Weights of a small mixture-of-experts language model, trained from scratch on English Wikipedia.
Size: 11 layers, width 448, 58.7M parameters.
Experts: 32 experts in each of 10 layers, 3 picks a token.
Training: a variant of SOAP for the experts, 15147 steps.
Below are experts of layer 5 (counted from 0) of a mixture-of-experts language model. Rows are named gate (a neuron's input weights, with its number), up (a neuron's input weights, with its number) and show model dimensions 384-447. Each number is 128 + 32 x the weight over its row's rms, rounded and kept within 0 to 255. Numbers have three digits each.
Before each expert's rows: a language model's description of what the expert responds to. This comes from a sample of Wikipedia text that the model never trained on.

# expert 13
Description: Demographics and list headers. con/Con prefixes, Non-Hispanic, %, census wording, See also List of headings, and evaluative words like popular, largest, very.
gate0:113110119116144138106166119073117137145139160139177079105187132106154173106095100112133094156101145094170183070131129195106144150107139179128054188171147112085166085108128117153102120145151151
up0:125121107131146122136094105091141120173075105148128193187110165131098155107164112126105108179126145083143143082148169187147141130085107068157159144179092155162098133164131093112165160161150183
gate1:104108139099166108085141160136123127154108111140133100157083102127122132077154139133114105141110110168149143099150140157144130057113136117116133117155150101146075147088129140147107156159145131
up1:122103116172116133142150159079123125131178160107146117081164110121149148173149137126106052096069076176119129111129049170083138140177108137144111188157110060131121096149129121118109134130157128
gate2:117131138160145179135174109095106111146167171123157156139126179130129151153163122139184134103120101088120128167107143116058126137114113138078158138172121165114108117107097119138132145166077188
up2:090132191106113077172111141102120078146098129139154131085178173077134147153127115184143181183065134107111102145111130148171115122119140150179152127115125123136136140191097031085067162163108111
gate3:091126098067182169132124075081197138087187189139157162097107199110132128109147114099113118093060136139097100084071150158095148107076067115091143176119160083159088137176138161157124128121088134
up3:047107100095145098124133152121128101123143137111079116103101198122140105123140083141111169140050078086143116108064093127200141072153089107082147080081102170080162119168143129138162157099149144
gate4:159102104129141158113137094139111067152133148070120108117071132122126189112151101103077102167134104138101119135089164105135181128177140098145135166133175119111146142088096103111110150088103072
up4:136112161086162088124132156136111138132108151131249061170129180161144117067118138108151112181132153120179124143182132132113101161178151095128092145112118129124133174073117160120156162182131147
gate5:107149153145133123072186086134154168152123196132157133150098147150118172169070109114133105152085107141128163131116114188164162136162098124081018086170088085106168131126166154188127195078089108
up5:152102183152115081122101172044133082129154121100096137147047098130076157084092083152111135172098092143149126095048144107121071139145117147140126176133129076172102086132148119141164172085092113
gate6:070119073057123100151114118082115141158155067109083147148144130112100190108122099133133128190127201141154150176174142105174112056149168101102130102124121136153071143182180138135131113149132159
up6:169131061130057119121103126135142111127164133104118119087130098139131181086149149132157115150200071173084118087128177135095143079144142118156206094169161171100084106098106163125104116110115104
gate7:115104133132079121146139079112110105127093213157160210121119099093174160131115115147117135153142106074093182104133121095072123071112114167101120154145149099153149135099141084111110110155125132
up7:060118120127119119152131166095086090101113151150114102116154137181094110125091155186064160142137105132090091147129131097104128128076140150118120137112091120108160117132186154095116181147120080
gate8:090160153140103089155076104174099121143135124122106158072185128097188118180123138123147164140109106073107144145128139078122165163074100146111143134108099121147141156195120168111121142195176101
up8:135112127155083116115064118165109116122126089138096117111065144080106137122109091162093128134112123113114097119078136129137141124134171129094127170133105137122194134099087080156121122103062169
gate9:168181094132099117186088082143128108162107063146116176142084046144127119157103127123137110154142076123117092131155155161106074125162108173135126147145135149169112192139141110177098108155112147
up9:072039155120103107132163145144149132149127107150110101106167135114220109160128168160153162165160147096103167101164177103140100107121104130129126141174139105074127152122067153123168162075113176
gate10:132147051151190094131095095079093121178147110151133126174138108139101120117099082153223077137114120130084205110150139127108152140178147119151119107154099116156129093156129106107156153175133105
up10:103109110103111170162147153106116116127134145152164202114123104126129124153112108154035101090129099109133204154055107167169105117133149151177101177128117133127131133091134125112188125109138129
gate11:122177164166195103092153132151117102110113115096144112160100128092114114217139150124102152154051151163151132160100145157134107090131112126163105117152106150090071092098057154138164147122168111
up11:139116165132175131148112122122101104156132159077154140104121112044153136113141141128123138166053156113184191146130103144109145135206139199115138122172148037117134129142078137121112147101127177
gate12:113083148171113134102134135142083159155125153103129079160098155092126181101120107124154078102103098110182109145113117143084153104088117133069117104103174136151140172129174057117092106145137111
up12:095167131159143155142145084184101181124120174127147139152090154123157130118166170111140093138137158105053070165092147138125158114182166135131132171170086173134144114084101136110145168143157121
gate13:133126117114150098130099110127166129202107166081145143076095151161131094114148153119128142163052125135230129121146060152157142087104139089152102084157140111177132138117119114173124124134167091
up13:116133120089103113139181111151094132090167110150157122125174118177153159164116134082107111123183166150123105140145122138038148161146174089130134146105115114131128074134136123154122111139196159
gate14:143113077169168203172154162117172098171115113110135166231092134110096119104126142088103140205166109147082114164129149126127150143124137085144121131130116132166092104200139143140147154119098144
up14:152076116168133119112099105106159186124112146055082136118180112169111106133084129112146151135156150153130131126145177149146088158072121127106161134099130151130101189119124101138143068215114156
gate15:118176140106124124070096118127125170135111110162139132121119114108088132136169117100108096114123086142134118153141131104146136149102185055129185154104173093102072147089111171163176167106108153
up15:035174138124090173141102126152138133129112081180180150115170109112086127139176141136138103148100144138159107136079117096128091058082099144093101124186126157112134168114148182122101130156135147
gate16:147166185100115131154077046119114108112098120130067172159141087118079146118044131131129147105156101159116137164167159136122156097119147118083131144157158193144120107140131080150044114130120160
up16:143073128087156150088132163177157082150085107114144160146175201169100110133120145125083134124131079204125098141102150095145094111103132121102160153123137161129130133143156126183101104085130107
gate17:124118058130082180106113134159061121135127136106150121132089136103088159154073123116119077150147087103176079160091135093120119110124124122121145140133128147108104110158089120157127158209180165
up17:154203127076122112116158195151093131150106144114051131114217113147177130097134120136089189126160138175143180148118153107103123147051158102183179132072117143126084093126110148108141133153119147
gate18:141115128137143096091115101110127136179067141055132130147097086144119084153110126162106108168149082129125108153098112088144113146133155152142135106177094145123112118111100121165107108140094100
up18:152130128166094075156100091182204110197162072125130092137152143092146114126100143147116159171141082131097116095104116100135115101165113125145158124106182153127117151136074124108132112138140147
gate19:109164133163131136136119074071090088146112123125095122113146087134166149144096143155068148105115180132163160098106075140127081144092119100155166135120119102112093110111076136140088141160180157
up19:116105104131139143134145120128108122117137123087164184087125117111145068123143102137130136103155081190163097122176141145128146145104076098126159116160112124149103150104146148035156104158175149
gate20:166181168146124131137118101101123095099115132127141124122107140165115167119122101136143138116084099137135130117132178183133152173127154171166149138077105166090122119123056091115108140227123130
up20:123145113100152137072135134106169129149124150116166178107077162209110167080144173129145107111092197104136081173124102166131162167160106116186135110079111124153139118092098183161108165150166093
gate21:064153179126102204083175183105112153100103106094133164183075105093110102139116111155149086141072169092133133146116118129162154024088161145108136130182130096166087147122189133138082106171104088
up21:093060088095148170131153165113134075167158126088151129125135126125110132099199127155169192093151144095125161105105088126137130162111129131120138122142089127161145098163191069123102148164214090
gate22:128141126132170141116088098146137099126127049087164102094080166129174142118091123160128139126155144161148103187120143140123103139121134136095159080107107151101130155105109115088092166052165087
up22:147147133097161083169134072098106208127105118112129066162089141180129116099105164135053163123133136206089097127117065146113095094137154102110132100076157132136127146136169136114167161146089132
gate23:130132139155130131154183145166162129139148096086134111087103105132151217148114098143169188130097144105120120093138094138093150203152122108084086100098148079157155085183141086160106126136162092
up23:108142176151108145130130136127100182095144132087147098100142132153143148100129169144115146126165121059158149098107137071135149130109118195073147133115139148162167154116098114156129121059183137
gate24:134118117116186134120076074101173172137099098109163142104115166127100120124139124095104108103077130147173137097159112123121079069138101147145154166071092142146080126190062107085122099105125115
up24:110106112117111170111136116139098184121141154137097131081098124150116155167161151087210061117142093166125108117122083100106057106077118126144121168135099164167129141086156120035127110147141147
gate25:156154146130108128153191108160135096086099108172166122138088161137127116158098111091103136144123147132180160125120145125088148108133142106126139123062129115164140125112084137116158105109158159
up25:145156131169112079193140143118149095114102114084171131094074095095140098140100130120170180128168082179144079155110133177129130120129168204155125142187147104147125110208184111063123104192133136
gate26:159113141108117169154079161147138117097108180076208110131087143106130186089092093109159108132106130165185188145117064208206135107146174111080139134141171179168135153131175095079084158074106178
up26:142146149138121161101091049184079093088116134083109106091176108095135148097110106116121137144125165108093185095087107112100109115143063154143167095103154159145134096116070113093108070100125051
gate27:176119086100227117110079137162132129080159145140120114144120162134118138078181111111117079073088144162164089125106135103139150110091116151158128098165078122139113091171123139109128121114127101
up27:098068132130130111102142116154155169157118200109079158116132176112146073196170115141140121092127080120163216078113011164081109137100067119153064096132164141158177119124162174121134085110155144
gate28:176120112118160181130161120157073157101147120182118113181175098097105114177111082134102102182159119087092127172116058070091120137093099115154090119127155145163128128119139148092156114164159093
up28:113168108119148117130139156074118091125127143103211161074139114127109102123138152152136111108123201099123176121144125170128115105101112133073088132161124132134082098177065132134131115123127180
gate29:109104166140177132062114129110100127163098156081188102080164138105177123124106162104160168108124109158144194101083156135135119120114162113169120125167109114168129178120127104097068152118105117
up29:158125138089152140084101127100180121098089086125169130161126175123107163092179093135148145122113120083144056147188104145100134140149140130134129063165171119141172120100094154157137103134089110
gate30:118192126192139095110156149154099144089132136110121145152163133138158087140116106144063081169095133176125103130098138147116115096165099175177145106133121135103103068114148045140095106119226150
up30:091047144120127113118094120158165087133162099080131123126120161173124108060191096132167096108146100153089123104092071131186092168102078151098103101153093110188201138083136108186140115189120192
gate31:129151116137131144131125119137121135104101086161091160117098137100158153149169187133081138052144054210141152126143170170115103084121148125092141224064050081121116126156138153091145083142116120
up31:145162090150125083149111079144172130117113104073139080087140090152158111113148163075149107101207112138108120105142119133191147161120132149119144109110134127160175183159176100107182115157125138
gate32:092134164100114126163080099127070138129126171182142107142118107146167150123113130119075104094157177091098082077149115062113136170130141146108078105116160102149181184159083046159142130089123141
up32:148113128101123138118125159134130143111197147157154099126102066161124089152136156147158117176154174134110138166097171154078118122142128149087140173087154126153070171040092150149146101089179166
gate33:116163085118119105126106108119111044136113159099136076145096116131137097090115074125129131164136139190098147124104048169160100161141175065151175162164145158179099168153154167146204202161111106
up33:067186215146188117110115121117147128136114141079166098162090154099143106172084088154098056104094116144136135165134119150136084097102129140136095155147111110156120149157152076100102116104135121
gate34:070199171135151180090174164097113097146159158111218088146147045156143126148121158134148128156132172083085152099094102142069113135092158111108106129068070087178153115134074137086060137138168095
up34:083102153123142127143057140126113129038108178157108146064136112072171158129134110104217087062130111062139107125136168127184116111127183174099114133102084146162169122135115120104124112123069126
gate35:057122148075150103129128117123181125132128111125152153159165109130110125087126097174171179170075124150197087105088157097201179074098110112131121165176127089178108130219146130146102151119151156
up35:127138194211105121171153085134066137190067148137213166119099075168115107092128171202110143147126139168121116132128151096112122078146127111143163075126104174177154142159093143117137063151126137
gate36:130093148123145162086094157155147151107133096136123155080155147089168097176100126145094112154146139186101136088116102042128162168097124126173153107165128103154093158132134173123100176137083133
up36:085100120113090175164126126159106145123175113167153117059126151133127109104131133162134147100113127141111167086178090081171143103141146104190120108154116085154114123105147125189156122142128145
gate37:100160173099132146112129077085130089125156111143112138130161126113116156115125190114114132126158183142158098096164134172142183131159084129139120159094102124215166136090079106148154155099100149
up37:153126162147130089141149121145140082148116033149120096125096113173149129136150099170138072085043086118128109114200106107211147049127118170171091169091132118080088132109111123176104117092136106
gate38:196147108137174109113162111058142099065162137106131118149107118118134138084165107129159055165175128162118136191129186086110115174151112169147082143186178166158097129131088150115075131148106163
up38:175176129110156075131062162091169139163094144112115141087080162145089170072107120230139117136146150111155124145139111148149097147107184135098161096128126140121090122065103159122091138100117159
gate39:142079106145103150117123152127115102146105145133167150095091157129100183131109114138175090117171125129083144133210131149096170148168149094197187073144143164138128093175168118128172036105108130
up39:152151116172142138187120131178114157121126129139104148107127105105147193048105138147115123131155167112133087113155146126144136130200141138136112138162119100121112107060065167194097140167099147
gate40:155163107127107138120102094151227081195135059156184127186167088137128113180088082106093136118188075140147146122162092125127108149109097124142112168134165174196102086128146075141117090160100126
up40:135140096139235137103110081119117134079087085144130126181154168120118141105120155163110123114137127135107095099130162172141093178088122129126196105126106129175067183109147070163110171149113138
gate41:111175126212150135121109085120129147084124136157124141087113100135157091110110145128107156057136074133151144120165113127098102159133125122118073131137180135114144143155122105097143083149159158
up41:159151161056170132111157062175108119177158120073131165098158124152106127096094100109125106182112098115184104093113169139146105130154166114116110104171133186101092106110119128145112148103121148
gate42:128081161188127200164137139165076141093104161110163158163144077127080171168112148161107098130118076052119158071086117126136155120116088118167155092129129214110120136137118089110146105106093153
up42:180159117136095129108127075094110111140163153101062069107091161093156113117084128069098149123147116169124156120131117203110144141131117097105164127128125133100078109159044169185162148139106177
gate43:199137125145180132122139137121129080101214130078132104143169136124100081127083117144154164092095139139130169135114149176117105087050073119074136189098134122068083109212110065142136097181153194
up43:130142079121180120169080101180089098147128054133136098144157164092135128103113156138126179140117141115174163145160215072103125132121155132167141105159136075128122129168136119115136087136126142
gate44:168143174079157123134126103155114102174121144129134119155135079140125148091133153140160131109118160146143065141124128122092055070074159137179147112141128082160182135148140128117107143159109104
up44:146152067186192116105129169144096131127167151133130120132152093158110155221167132152112127163135138156142137137085094076084049090141131131145161096169155058159103127154179133093128085172100096
gate45:065187157162147160124080119104155145145098102143175138086149122128141090149092063202088115145184101107193154117155124141144141170079096090093160143172154114103096188160139116154103208107141134
up45:156062129098176044134143155144140154103163143090093119121151140152113114143157145100122090093118157083119106171118113100117147165155143133097157098104105183102085077087162145107123112218116078
gate46:140117178154181148172133152121050140173152122168082154153135088097032110098135132158199121121178110136146154045166161140111089179101106069117149065141139081129107145138103164120109144159142098
up46:089088124131091106106107129076096137159231161111225155074096147122146114133130111104108108135116083154087163123120134092131122183184076166092111064152134113151177125158116097150137103080122127
gate47:138076177145096095179113125139120152130090161171139096112119141170174108130111083116171091084173119168102136050138119146136124161138119105112170162106109163156146095160118113117130097141071176
up47:135133143172080118167098130125083068129156104111138143100096114135146152068161087141095088136093071120105173108137173111100096189136141167146167145189109148191138101147126148110075125128150194
gate48:165117185137147115123165113148132121181144156063132168105165127103164137103150163106036138215118175099134178142096073140124135091141175124116120162150115178129129124121055132108153097073132124
up48:117160156114126128148051152114150081079151192103082130113155144176150131188121109177068138180157092094077102141187088141123096150107173124046161120155114118124083159159110141106150133099140181
gate49:177161204169208156100117100132104120064132123108117076137070149128118121131087146163142149075078068130116097102156160097157113098149144102162164122166108098177142103132160122152125163126180106
up49:156144147150103117148063141054124132070189146160099087121080078146153140076038131131102075119179169056129152145185134143100179119177170109140114167137149126098110077140053115074171126183134182
gate50:121123143140148199109161130155091101126132131125102107120097168093075115148167193094172126145130128152153103132084179067118095116133132072167147111107151144167141146085152132093170080160130175
up50:155119148126155098054089130098112172088118173151107129112168140162151087139134151081157130116110163146095139162095179118078117114132149106122133119111112060146126116190173130150126123089185106
gate51:058148172125114135163123111149149140119074112090174165146163092146151065155124174143088097140181136104190087162154087068106121102065107125131100153117090128216110149141100133151150121122101168
up51:156112136118125113131145077125103116158111165163099170107168166083096100158173148068137109115142129135090136148061158172157146118140116113156103132075140117092145186048120131108162181125146145
gate52:130151137143100131134069116189127088211069152165124120130112092165207078113167059080120167109190101115139084146132133123135120175122119111129108128162186197122150095148116083160123160136154117
up52:118139092150148144146160101121166130203150148129104122108119129122073089075123171184095132086174091130136116141137115112144139172108096179136132066106185128116123105132096098142043137129154158
gate53:188113074177122116093137101115120082158131140099080130144160111174138095159110156147140173179119179101167065142127089147108093119106121116133185168114147114195133098145189087170112170104164110
up53:137130124119137131145140150102154155143104174096205234083104167108082107156113129133098087175073159083133112139094181135153142087193083147094110226142121161131108152085032162145091144093207097
gate54:202193088132151166113141098165076117112151173142124149150121147132095167125081110139114099136114060174138118127138179166116141128151158083160155097133129171111086113113126104069177088124113079
up54:069160070140122146171168121118103126157159135078179193095100151117091136157085134093116079165120132098086150105117168134105111081091123164104140080124148085145172160150101119148108140122159119
gate55:120125143174125123102094136140082117105140131091141144175145109073102114121081122096148069158156101115110114132074168075113154156145106121126100169116186089102116099115154136171139200161083153
up55:118084123138110152098157114121119138144092103125123076145139140126103183103103139150093179106114084138146164132143114172143146121182169123192157214144147125172084136162087101119136119120098204
gate56:154098145087124081052114130145129187160154112079183168175104092085110141121094127141136082108093145148123074144085106164148144074124164131108131119158130083140085116155119176124097173126059105
up56:124118242147075114201125111162097090125098136162106068152106175178130143152093146153079091105153125133072146127135118122130166085131136153121175115125119147108153134160138082112150078077130130
gate57:128116120125122168073114119136150095074109140141096169121134113120103178121136150103117152159133128079111188138152164162084175126085201156109121138167121134161116048085106189129091122115038054
up57:114111155215185070113165175094087141141169082141169177218133113111096076120131155132162078195155154123136114115109122105116126138169132088145167082160135125077107141165131154110112061191116076
gate58:164153166088143146118164185159130133137083168151147158132125153152105180063102091103176179160124190103144081153113185150077164162104153135143139140114117203131102100102072133140149104086191111
up58:105145125117148163081160129161135120150156107135082161128119139119173070161094148123129142089094118127110129136073112112101132103082162134110141139108092082135128113086153109173162188144150176
gate59:100101088138059096072132144168131106161137088100229162155123147145114153075103098160196094187099084188146112148092122091168089111167154140125133107148134093124086145123179142120104156119131144
up59:144140106083146114158087092030142128143032088124083141148093164127123134081097100152155146157089164231152128106163164168162154127099149138086191152178137123156080134090124121149151164140146105
gate60:112120108136157192136121158129094084166145142164122149187103156149069135156172162133069118153085088092168119129115123155135152075125148136142110141151134177146154161079183156154120132139109112
up60:158036146171124189156084159207130108138158057173093140175147117164095153136116152111131127103107134107112114090126125136119120115191196125088043161123115137127164100120100132149118121187141134
gate61:054124113175132124091094118138197088198129088106128105113116105117091145151172102119080091158122090136138162084200104091154109160141146135086159078193113118125108112214114180181135163129114079
up61:142116186087155109102149127100144160107191126106170168089176132127125157174120119138067183124116150111207089128105146095082140120131112146095136114137124077146128170138123119095097121103135125
gate62:153133119120137123104146112157099182163149056130173137052102159100182103179099122098121123135115108106086112147112163102137176125158168155079122022106167080182195119096111105153104197074170198
up62:119147130132156136143139219133138073093164164134079130103150106111110106137058100082064097120092144159074154166110154176151161117103104159118162174143147170148110122192163101178150155123106078
gate63:032080151189128111146099139079096138154127177096172131079152152141133102147136121137129094165103138046183125157130071088089158173135095125139140128120104094131115181117105098137149130124174047
up63:159079170151110134130140119115079170139151140116097183150108126152129171120154094098156091117080135118101125122186177117154127128076174132162093167149130077161143111111121095108112131108101089
gate64:111118112150145148098106072140140110093118180044087126084126135113149099103089103109148161173088122140053113119151127151126081121082113106149141170152122079164116143115149135138122205060201190
up64:145100148141186109124139111094140176134137124140102091120113173113162205077143157146072166093136124128105104179096157096129132149124105146189138142137117117107147110084077128119060117114181098
gate65:102063147146184200175091127069068077178130101137129148061105105179155143119097140088128147113097164169091072113108141159155122129157122114149113121101102126134161152132160147207133160156103154
up65:135134171155166154143139176098112095112127143106134110136110117090115094080100121135154105056114178173204071116127116175091118086181166129106121152121219136142096175130100107082153081233113085
gate66:175139156131141102115120153126117099168177125128123095098100134121106105108113161120147122186168157102159122106148094168076089166105135114120106196144144173202120133097101157125168135155117112
up66:098192138150111118145106068146116188103099086138105129161170136122136140166116117140157213120184091116133148104121111168108124168079109131121148080140155068140134106103100122201052115132126160
gate67:106077155111159181143129134108116073163070149139116138082162154147131151126113075071167190141155148051102127119123144124149121120101128124158176101120072123123127129144085173158143185162097183
up67:092121182104118097157110043120128164128132097103123141103118086118118066118157097134117189129112130152092125138182152096176119099151111162123135093150110105185196167158144142134134137188141187
gate68:181180101082101098128140109101141117148088132111112119130130057149082174076124126132103134174146065106156160127162081139122146179129148125135136132118194114134096093168158095174170151146115158
up68:183099124137098049082088105192118120194196090161077159144127143143144118074079149095083114154173099146121106124093114122168164126226119156089170047115170130148106118180101161196160154116102103
gate69:123151079112144135122142128115128126183094151182084099168144055119146065097188168123130152094143148125125090086133169143123109109138171130148107081095119144142187135123126109147123090173134098
up69:131147115171140127115118113147143061124080074140131149085182121091128095129163148123166114127136167122153125126137088143150144122109175194132160098109167099100164227134135155142050191110142156
gate70:109122159106136147148154172179135186090143123088110073081122133146098120174154139145194059120130118139215084155094116125062164093074106110064100188209128096062123112115080147150148075094165140
up70:113179166167156137162122104070118135125164121142095089190108128152105160159121144059107182126098207148102080112123157118166170059110127107085064167105089144098139112155111115174188149079097139
gate71:151162078156152113127077098103132126193163137132167066118121100165144167148089114184050153104163125121148132060151167105146161124139123168132162118124168162166116177074039091177105115113117189
up71:164122134070142103088110147150111132110138147117080157146106146061138079137174081141125126101092098156121147133104124110145164110099195174173094141135110189118133086176166153089162133103134135
gate72:134169081095123119118146148150118131056114103122144118167130159144106122083122107120117105126156184099191160129136167119172120095141083153139162089103136139161088131116068187118152171109167140
up72:074131163168172139098095079133118156106130121089171135166112149145145087162093151071126129097140120134114103173131159156147175089112067132150121104097126176100120141083144092155121141134159109
gate73:130077176141105103129146136153135087079102122137129096135134167104127076182174134100146104059107137113107136099111105104160146044122100123132122126119163129111123130135139068133171057160152091
up73:133140067135100156114112086095126095118106109068160125123093074146118120123133123100182120197158139117172170127123135096098174094115113118105160168142138129153142112138137086095130134139123109
gate74:131208124097135185112200092084187109059109181084127058147139087142106141173131118150161139106117113135174110118133182081144124125118056138073154092113091163111129047133104166076114130146092111
up74:128137131127134101146083107141153111122112126132141159138134146153149142105152126142077095135095155073128094127050116088162138041189089145096102164208125132100145119167103171188092116152098079
gate75:071176135148151132121181075094077128120130168131128083162106160157106131048125131147130095119101166116143166106154118207138137139073097105134098129115120083138161096117095118154166095168111135
up75:154148162163149139119118128181146111187165137131101140169111178140141117103115158101102165117108153145136131134103101132141134179109063102151107154114151116154107158173132134138115104119104149
gate76:154188176133137138121113179141107136117113136159113108156138178159148126166088137121059062087080154083082084114149197145159114100153109136144148176066089243164128133157146123117122172132189139
up76:141141099124099175120118125122090117087162138141100147184165098121072145103165099119190064089132148149139085154120113086128115137187189085131138124148094144124143107164196157179112121097168110
gate77:127096123108143117143123098099126116162111177159112145126137097161143144123174070182148155212158078117115092137109232109174099141138128101139198120152094165157089133127163125122134132158083153
up77:117113134042105143127149166094052196143132117173158135198130135176156142167108196109080138156079180141194109120161091169204132125116146118109079143106175154103156139099177180123117112096144155
gate78:201067150103153133162183123109137113149188173121113127089118057139120167150110128067166150130084159098169145145125148129143155121130129115131127158132088109072055116102069121134126066163148090
up78:105142190114190129123116151122087176118133110151148188147141119128137153099089099143099172171094108179150162123114136082136117103146090165146149147099106169151139167104131122141108116071120128
gate79:101109105208138089151144171117188156085130103068154121120123131143071121101155144090165092139130164145208089142144065151099173165136162080086116100168142090159136128112192149109141175148178110
up79:123143091192154135123106083102086123185145090163057161105185120109166091124096152138044147150180131163124094121090152106061124111154144141165138098049121133138138088120090114097099156137186106
gate80:197109138117158111098191126127079117178144144187135158140134109161133151147183110107132197046101174150122096135082147149145129084115159154109165127098121095115115093155147140137153113169081091
up80:081142055140147126154148135166112123124080126105148123115147176143112141161098139208162139153191112121179136169125079148149150130118095135087108120125091122176099190101107176150081086106181105
gate81:083195133144150193124204082124083134099117178154094135126155073076076125203098136186128134164131128108045137131122155108096160164146154084112115054149128155151106138127105145109126104092114126
up81:095173123130074094144176187138131092103104091147192130103117065122125120069119175122154134135126088154116089118135132117143159072174160166119144111132122150185067164137158219133121125143139119
gate82:086139130128180158101111088149222119118137145089099115114183048142104094143139143150138178128169083158154178141132097070135141169130106143136167136116145078171114115041153179108138095213191181
up82:129120087096092134136114122167196158142133143145128126145127092107173175116210194111126185124127135113154152128145158109152110093178144154140148118122119112132133096158132147197085131072114057
gate83:100145128122099155150153102148182133146120117139172164095119154142103146109108121120106141163124138103211137099161145117120112118124128176105124197147187137115084073089133185172141196086098129
up83:100132127108120156159130088106149086098115132136160144138126162168121118151112083124162174170121110164142220086126130160151159126107143164149137103093166183157157066138072151153180096178115121
gate84:111108143153135159102138136139132162123134130125184131124087116146139092060113116129183101086123165124103140153153130179140149084064105135205088157115134146170131133106097139163171130125113101
up84:130144119134082122121040181139166152146118091063102170126093115163111110152134135146062118094119097117122113112127138110166134158161111162104101156164164119167161098125112128142072110111074081
gate85:136104097151131122151149101140097158152150160194130158141108100071141118127071150144117127141109147072143122148137129086094152174118165141130125164123133142085102145109155163166176083131140139
up85:144121124105120131095148101200131129127166145163163150125130123108125126128097151112151102103056139147092098116123132152164136118180112168137139064146098150108114164124183115127112126126090156
gate86:141121147145103178163146105158176199157071176184116177149095111087101142113143144110083096166078187119180120122181172169078153197144100191156123168132146164089102065132174113129128104123098117
up86:106083095146141174106162113112106128139083068114164117141105072181136120108141099078203144136104122114098090104124057132120141106162182113119118149184194133130107136120107133124114120159151126
gate87:138117151177103121185071095144086172196131095135101126128098093131135094066140124141107127052155140177129107090123160116117103093200141071051165165149166152134132178141078104147196125119104192
up87:133089106151126067114132115160125104087070133182133133127173137150195115073150094095175207158188140157127163149146152122086131122154111144133121107105113146074202058163124139084158105071148138
gate88:119180106093178091115135151123108168115111145160105168116182085162129113157123169092131104110052112125160179147103145171152122137034164095200097222157116110140125094113105137132147079111039153
up88:107129162142085129111127207118180080091100068163082112210144120155087123125096111186112099141182057126167122130116149135164125148170110099146123109138137098154121135121142162112143190138091095
gate89:189111198159128152055129080068082086156120143155127147118158156110137130093111132181114142090131170201105114123138149130104134136123099174116102136130125131109152097156154114141152081120083093
up89:089112112184136121134107130147130149089139151180082125117127157144168027150135151115107105099080165116134113152089112139145125090080164106036151097080139094095142086116173099124103122136180113
gate90:119119103161113102125155116146098150174169145122117182098174145132138162141132176115097096144140082136131122143083110044097127173197193164140103167126106121157180095126173096101110151172040155
up90:137173052114097124121161095172110147126103133168109200097138021158106115224155170128147137114121146170171078149169100112095137128091135068119136113104130100131077113154125154129184097159168073
gate91:116093153097107066182117136126073164061169084172090134183074158124136130078159112081089105136077112119176138121128137140095157128097088076150101111135125116107176149152142132084097111102133155
up91:076160169087076167151121117134105125084153150130163111138112103170130187117130053140073149099129099096118134114119124145149088100139148132114154121095125099161119144092066166150163113125074140
gate92:088154125122032171091105112163184101136127097136168121135113142081111086137135113142168110134118081109171164110101175163123099070089134058111185109123108152198117137141164076159183117186097131
up92:088106137154126147142159151121129126115118171125118143133141148146112091198115198141106141151100135090112167125089077066116171123074126098131111160134149136135103163113123099111143109146179132
gate93:176193129130137126104095112111132086049112111149100122133087111111122139201146151110099141138152111175062152080114144140104107181150168138112181100141119157139135135173125082149064134147096124
up93:148121104143098076174184130135110154054129118160093104144185100115087193091117133136060130148129093123161135150133157135063134086108181096193194156128142120163075118116190087108108149130152121
gate94:126163161110134163140101090159126079079122103168150125183079050120161102127112112210138159082087157145153062100108111151158106088083142136124146117127126109082143108140132113132116099134088074
up94:136160165159127087149147123088068161087135198101177113146132101143101109131119096176142112107103096122096139091099108149129149116085149074119104118140086155137173168152139144122095140107191148
gate95:060170147219137183182114141101183139113106091141110153078113081120114111160156187157159206114108115140114169133119176125104085079165096089150088135160071092097155107139163105115132116125152161
up95:090135115171115150115099159148095173113119126083152140135168105086126105128128123123149137161091105133106111124148112103146085123194098151158165141120121164151106146127142132088132066137066165